{"num_hidden_layers": 12, "d_expert": 64, "router_score": "sigmoid", "num_key_value_heads": 18, "head_dim": 32, "init": "normal", "init_std_o": 0.0, "learning_rate": 0.000374, "lr_mult_qkv": 0.4, "beta1": 0.9, "max_seq_len": 1024, "train_tokens": 292600000}
Below are experts of layer 9 (counted from 0) of a mixture-of-experts language model. Rows are named router (the router's row for the expert), gate (a neuron's input weights, with its number), up (a neuron's input weights, with its number), down (a neuron's output weights, with its number) and show model dimensions 192-287. Each number is 200 + 30 x the weight over its row's rms, rounded and kept within 0 to 999.
After each expert's rows: a language model's description of what the expert responds to; "mostly gets" lists some tokens that are sent to it at least half of the time. This comes from a sample of Wikipedia text that the model never trained on.

# expert 10
router,171,131,203,201,219,172,145,181,179,186,169,224,204,188,245,173,269,177,187,212,116,166,174,193,206,183,175,218,190,224,203,242,245,212,231,206,221,210,237,241,147,225,185,185,243,246,181,177,201,184,191,184,180,216,204,267,172,135,194,210,169,179,160,213,141,163,141,161,168,204,217,271,231,182,179,227,193,163,127,184,178,238,178,213,193,202,214,191,164,192,221,216,250,162,250,220
gate0,227,158,132,188,229,165,229,185,223,144,195,205,214,187,240,198,214,183,218,142,157,210,186,227,194,159,195,186,143,247,201,213,168,207,201,274,192,212,177,199,234,253,199,203,209,190,213,169,218,206,220,205,200,215,216,210,194,193,244,202,188,186,196,196,229,213,166,207,216,197,240,223,200,207,196,233,166,179,209,203,135,207,172,229,130,189,210,183,203,228,157,172,234,184,192,188
up0,214,236,222,226,241,193,153,168,162,227,232,198,214,181,242,247,258,208,163,173,143,185,220,211,263,213,247,166,230,234,168,237,201,204,216,190,207,137,200,190,223,204,216,180,185,247,166,154,235,193,155,176,167,247,238,203,194,173,200,194,191,138,203,234,212,188,216,159,198,232,249,181,161,223,200,203,185,220,212,243,224,172,205,182,187,173,165,247,281,225,179,245,273,190,180,230
down0,173,173,176,192,181,210,188,256,227,171,191,220,217,215,209,178,186,252,248,179,205,216,223,196,267,152,246,163,199,179,197,198,219,179,230,148,221,197,225,188,178,242,234,196,208,174,159,169,226,186,195,159,142,223,244,260,193,201,183,216,205,127,191,176,190,155,201,123,240,247,233,123,199,195,193,138,235,252,191,243,166,205,275,203,209,183,181,223,226,163,172,232,255,116,201,188
"As" and mid-word pieces
mostly gets: " as", ", as", " As", " as the", " as a", "As"

# expert 22
router,221,155,190,192,238,187,205,170,195,185,214,194,226,184,216,206,209,206,197,197,188,222,177,217,176,165,206,268,212,182,180,240,226,248,225,165,216,211,228,205,222,184,172,249,229,192,219,205,222,185,206,208,233,158,225,178,158,202,198,204,178,194,197,180,155,201,138,146,204,212,212,203,164,165,195,195,198,159,206,186,203,264,170,137,186,216,186,202,157,187,206,235,202,179,130,258
gate0,123,173,210,209,216,185,170,152,187,156,213,202,179,153,172,162,199,243,231,220,206,220,182,266,215,205,181,215,179,194,160,226,198,159,239,216,104,192,215,180,193,173,192,156,239,204,192,191,153,172,220,175,228,224,192,228,246,227,187,249,210,246,157,194,229,230,188,240,182,189,218,189,198,119,238,171,204,203,265,200,204,209,235,234,181,205,209,212,179,209,198,198,224,203,189,229
up0,180,138,196,241,180,239,209,202,150,192,220,237,243,239,235,188,183,239,188,234,215,205,193,196,178,145,204,163,180,167,170,188,189,186,237,210,206,215,174,218,188,189,167,171,206,214,202,178,191,215,187,231,213,262,168,223,150,236,241,178,164,200,204,150,256,224,167,160,247,161,238,198,212,167,181,229,198,228,272,227,208,213,205,199,198,240,176,184,256,216,224,203,242,178,174,172
down0,255,180,189,196,217,167,173,188,202,188,179,203,171,152,203,215,198,181,245,252,192,171,246,224,213,179,232,194,250,239,178,201,200,249,163,177,225,204,197,257,179,183,252,190,176,162,197,221,215,226,210,164,207,205,199,205,224,214,212,261,258,161,248,141,169,197,219,219,194,221,232,106,230,171,197,230,222,205,209,161,161,183,228,227,219,180,184,242,188,196,181,197,138,216,190,216
Heading marks, sentence ends
mostly gets: " ==", " ===", " on ", " Company", " Australia", "°E"

# expert 11
router,217,160,179,196,221,239,195,162,175,143,212,200,221,134,230,261,205,174,177,168,241,212,243,208,137,198,196,251,213,180,211,202,202,257,166,179,235,246,200,226,199,243,182,202,216,203,216,222,186,192,214,191,225,205,158,237,104,173,148,191,175,198,246,212,156,180,173,202,200,222,188,259,211,178,200,200,212,235,202,170,197,234,166,173,212,265,179,178,200,162,167,202,211,235,121,215
gate0,210,148,217,179,200,246,182,234,177,155,204,163,184,176,209,155,263,187,225,211,220,201,153,181,210,199,240,274,236,141,219,225,163,205,257,215,240,210,204,217,158,196,214,200,241,207,214,198,182,182,211,204,189,205,204,195,192,218,175,254,112,243,138,215,188,196,166,210,199,219,179,207,245,183,245,179,184,243,242,194,217,171,177,191,214,221,247,197,165,260,187,222,216,195,180,207
up0,214,206,175,183,238,169,168,194,132,200,247,207,209,156,236,188,213,197,185,219,183,204,175,231,216,171,140,188,191,204,241,156,259,153,136,171,182,191,155,245,259,205,221,160,202,213,209,202,198,145,172,214,169,239,233,149,227,194,196,192,224,166,273,210,174,199,196,197,149,233,167,216,220,169,143,164,202,148,228,208,236,215,237,182,192,193,216,192,223,208,238,165,177,152,180,170
down0,231,169,203,216,196,217,241,185,190,169,174,244,238,193,203,216,103,205,237,129,188,176,229,202,210,215,248,207,221,208,147,228,224,166,205,294,206,146,164,197,171,182,183,218,202,189,185,222,223,176,208,203,160,165,231,172,210,199,180,160,225,189,234,205,198,212,203,194,248,224,197,210,202,177,168,187,229,172,194,223,201,233,185,181,206,247,198,161,260,222,191,205,233,142,184,205
Digits in numbers
mostly gets: "9", "8", "7", "4", "10", "5"

# expert 12
router,204,154,185,180,212,168,208,176,214,151,164,240,182,174,198,232,225,180,214,199,192,195,198,168,133,194,216,229,169,160,179,226,193,216,243,214,200,171,206,216,216,188,199,225,172,163,243,226,246,202,213,180,208,199,212,181,138,186,191,238,166,199,194,202,202,194,184,189,165,205,232,297,214,184,207,201,242,220,216,167,273,213,158,187,204,236,151,194,149,200,206,219,210,165,155,185
gate0,173,203,104,215,220,142,229,218,197,252,156,221,238,243,163,211,219,145,181,225,229,190,228,237,187,198,169,220,174,210,227,176,169,229,198,240,150,261,170,201,224,181,201,218,192,204,157,218,179,167,182,224,223,214,206,176,197,174,160,192,160,232,116,206,215,178,209,212,223,227,239,216,158,192,194,252,248,216,197,148,172,215,211,214,172,190,227,258,189,236,195,203,225,215,227,193
up0,158,199,237,236,172,227,204,140,173,159,177,198,196,163,226,185,163,203,196,168,155,206,158,202,219,202,176,151,221,176,215,186,214,160,188,162,192,190,227,189,195,189,194,207,197,224,178,156,207,242,179,201,167,199,174,233,216,222,242,184,191,253,206,242,186,230,196,202,205,209,156,186,158,287,186,228,170,180,176,227,207,190,247,216,223,172,191,199,187,186,167,144,174,157,207,231
down0,187,241,148,186,137,250,188,195,215,181,195,193,214,191,206,184,194,152,224,186,144,180,156,202,150,177,208,246,178,221,173,240,126,200,207,181,193,192,224,201,203,202,170,175,166,177,253,179,202,249,195,185,192,161,195,205,167,199,225,249,214,228,177,179,243,161,205,173,204,212,212,213,235,170,225,213,225,180,188,232,201,175,164,208,189,188,176,154,161,254,200,176,216,249,232,199
Units and word pieces
mostly gets: "%", " km", "f", " inf", " kg", "°W"

# expert 27
router,196,216,221,199,220,204,206,196,218,204,210,227,191,207,220,220,188,149,161,226,178,190,180,211,205,194,174,243,147,159,171,213,254,209,214,184,262,183,165,250,180,157,214,244,199,270,190,206,220,260,222,198,189,230,169,202,193,206,231,184,175,168,228,223,141,218,145,171,205,218,194,305,228,149,225,196,183,228,192,210,220,180,185,182,184,206,214,219,209,184,249,235,227,174,160,176
gate0,185,141,163,185,143,208,211,171,211,210,160,150,170,149,123,206,174,167,236,197,237,204,214,109,161,195,228,155,229,208,225,210,240,198,208,192,193,195,182,173,185,213,208,200,161,241,191,241,208,220,171,282,182,198,218,155,179,220,226,178,193,214,170,256,160,177,232,167,240,211,190,185,184,176,178,165,237,229,186,149,205,192,190,145,148,155,204,171,195,197,189,151,206,240,223,196
up0,226,218,220,253,240,157,185,219,165,162,262,210,205,197,257,150,217,203,210,186,215,166,204,226,234,265,170,245,203,219,186,161,221,221,167,111,199,208,205,195,204,165,166,185,241,154,216,171,190,182,258,160,191,212,193,217,240,136,208,204,188,187,188,172,273,230,219,216,140,221,245,188,202,165,197,221,225,203,216,223,169,252,210,236,201,208,203,262,188,182,218,262,202,256,145,202
down0,221,187,245,222,206,204,228,192,215,218,173,180,245,203,218,216,190,186,203,171,201,203,192,233,208,131,234,224,224,155,180,246,162,200,204,204,186,201,199,214,195,164,169,164,180,198,169,188,285,195,205,176,218,157,192,202,121,197,232,177,198,234,153,186,163,191,191,213,189,216,224,191,213,182,209,214,234,233,177,210,211,208,254,218,229,179,219,239,251,213,194,188,215,193,156,191
Place and surname endings
mostly gets: "ville", "ington", "za", "ford", "burg", "berg"

# expert 18
router,225,176,191,213,226,160,167,207,194,181,175,175,165,162,216,230,235,193,248,172,178,206,187,188,171,192,162,260,156,190,218,193,212,260,182,215,228,232,229,246,208,187,211,240,175,266,251,195,181,174,238,190,257,231,159,227,132,159,210,177,156,169,225,202,136,204,144,183,168,178,151,216,126,202,181,187,199,173,172,211,219,249,175,159,135,182,186,202,144,205,184,234,247,131,181,219
gate0,231,183,185,139,172,190,168,197,165,232,219,182,189,204,205,211,159,271,225,198,142,172,160,270,228,227,186,217,177,220,177,194,247,179,165,165,187,212,178,174,187,140,210,183,198,205,212,207,176,213,231,212,193,251,149,233,183,134,170,185,198,114,201,131,172,214,148,179,194,194,205,191,166,243,160,159,172,217,181,238,168,211,217,230,179,220,262,209,130,204,209,235,200,176,153,247
up0,219,188,182,192,256,149,187,222,228,173,182,170,192,282,247,156,217,177,205,214,197,217,204,180,228,186,171,229,160,195,215,236,143,266,196,173,170,195,253,172,200,245,179,181,210,204,222,199,195,192,182,219,205,220,226,175,186,237,169,274,189,191,192,277,212,151,237,203,177,240,193,232,176,175,156,256,157,201,197,188,173,212,165,194,184,240,181,185,162,190,194,212,217,167,183,208
down0,195,224,241,189,230,167,245,204,173,193,213,222,225,218,231,224,219,161,187,191,169,219,198,221,258,235,194,190,222,257,195,196,184,183,154,161,243,162,156,226,192,197,189,207,196,158,241,231,215,209,227,201,136,198,194,133,206,222,179,183,164,177,190,176,194,167,159,221,184,196,206,177,190,201,220,176,198,178,213,186,176,215,178,175,194,211,228,207,172,222,185,181,221,224,182,224
Passive participle endings
mostly gets: "ted", "ained", " known", "ived", "ored", " made"

# expert 9
router,153,197,171,172,230,237,193,212,171,205,190,182,217,162,172,222,210,177,243,145,160,175,219,194,193,166,210,254,175,170,237,221,219,214,209,132,206,194,186,203,195,251,257,190,178,194,191,240,262,200,188,274,191,188,169,188,214,192,221,173,198,157,215,232,186,206,193,191,218,203,190,277,230,177,233,240,193,259,200,172,195,191,197,201,143,233,201,200,172,186,193,226,158,166,165,173
gate0,169,213,154,214,170,197,183,203,174,193,248,97,211,187,270,183,221,151,189,168,196,169,268,218,184,219,209,256,199,177,201,193,156,200,168,154,191,241,210,252,204,213,180,167,223,169,174,235,194,230,191,244,182,187,154,258,180,231,208,184,188,201,273,236,201,193,252,181,176,223,194,211,172,134,211,223,237,182,176,127,208,203,179,154,224,207,173,206,169,160,203,210,174,206,185,200
up0,192,208,195,270,167,190,220,185,196,219,194,167,231,167,206,201,159,200,204,135,205,160,227,193,220,232,247,255,238,252,236,170,144,218,169,148,211,176,160,200,187,196,177,202,189,168,155,227,221,237,159,178,202,186,167,215,217,179,195,214,207,166,256,211,218,194,209,227,168,222,257,177,224,207,197,207,183,224,195,186,177,196,172,189,174,209,190,173,193,164,251,180,196,182,193,194
down0,225,232,252,212,181,159,166,169,216,240,156,224,155,218,231,162,209,245,219,179,228,186,192,153,212,218,179,168,191,134,150,206,193,187,176,246,178,194,182,214,166,219,268,200,172,186,195,198,282,210,197,180,259,169,195,263,274,224,245,147,190,241,156,210,194,225,202,173,180,203,175,210,199,189,180,151,183,203,213,202,197,175,178,235,182,156,175,176,193,223,172,180,191,204,197,222
Transliterated foreign names
mostly gets: "aj", " Kh", "ai", "iy", "á", "ó"

# expert 28
router,188,184,251,148,225,181,186,192,214,198,240,174,213,214,204,268,198,133,178,169,129,165,219,213,196,175,189,226,200,199,188,214,203,205,216,174,251,145,218,224,199,205,188,204,210,249,221,229,217,164,225,207,186,205,164,182,229,178,216,238,167,171,205,185,168,186,172,159,159,223,204,221,147,188,188,183,212,181,169,201,252,194,182,173,163,193,210,242,211,160,230,167,159,213,179,192
gate0,176,174,190,194,206,168,215,225,225,156,236,144,158,176,206,215,224,172,214,168,195,179,163,157,199,227,218,249,188,198,208,172,205,182,241,166,228,194,193,180,239,198,197,177,188,210,194,190,185,216,259,185,180,225,192,272,193,223,212,228,177,237,253,222,234,184,206,240,187,176,174,173,229,196,193,173,146,176,212,211,228,185,230,192,295,165,288,219,172,168,250,187,179,195,241,204
up0,209,150,207,236,196,215,227,252,205,269,198,207,235,248,242,202,208,217,221,249,184,215,199,220,218,177,217,176,225,170,149,148,208,213,193,183,216,202,177,208,212,237,185,217,220,164,200,182,207,152,204,192,231,107,176,172,227,214,193,241,213,156,193,194,242,206,241,176,235,224,230,207,164,217,157,212,135,163,194,228,191,185,228,215,214,229,177,260,185,203,158,194,215,206,221,213
down0,192,188,200,193,215,253,191,210,237,215,186,258,216,251,202,173,206,207,158,193,215,233,221,188,201,162,247,196,168,218,221,214,221,215,253,180,254,231,185,191,174,235,200,144,184,232,203,204,198,183,110,206,222,236,206,145,236,178,171,189,186,238,173,202,232,221,215,204,182,225,206,197,218,173,186,221,191,158,228,231,178,250,185,211,199,198,234,133,236,201,229,212,223,141,228,246
Name-ending letter pieces
mostly gets: "pis", "an's", "R ", " x", "oria", "AL"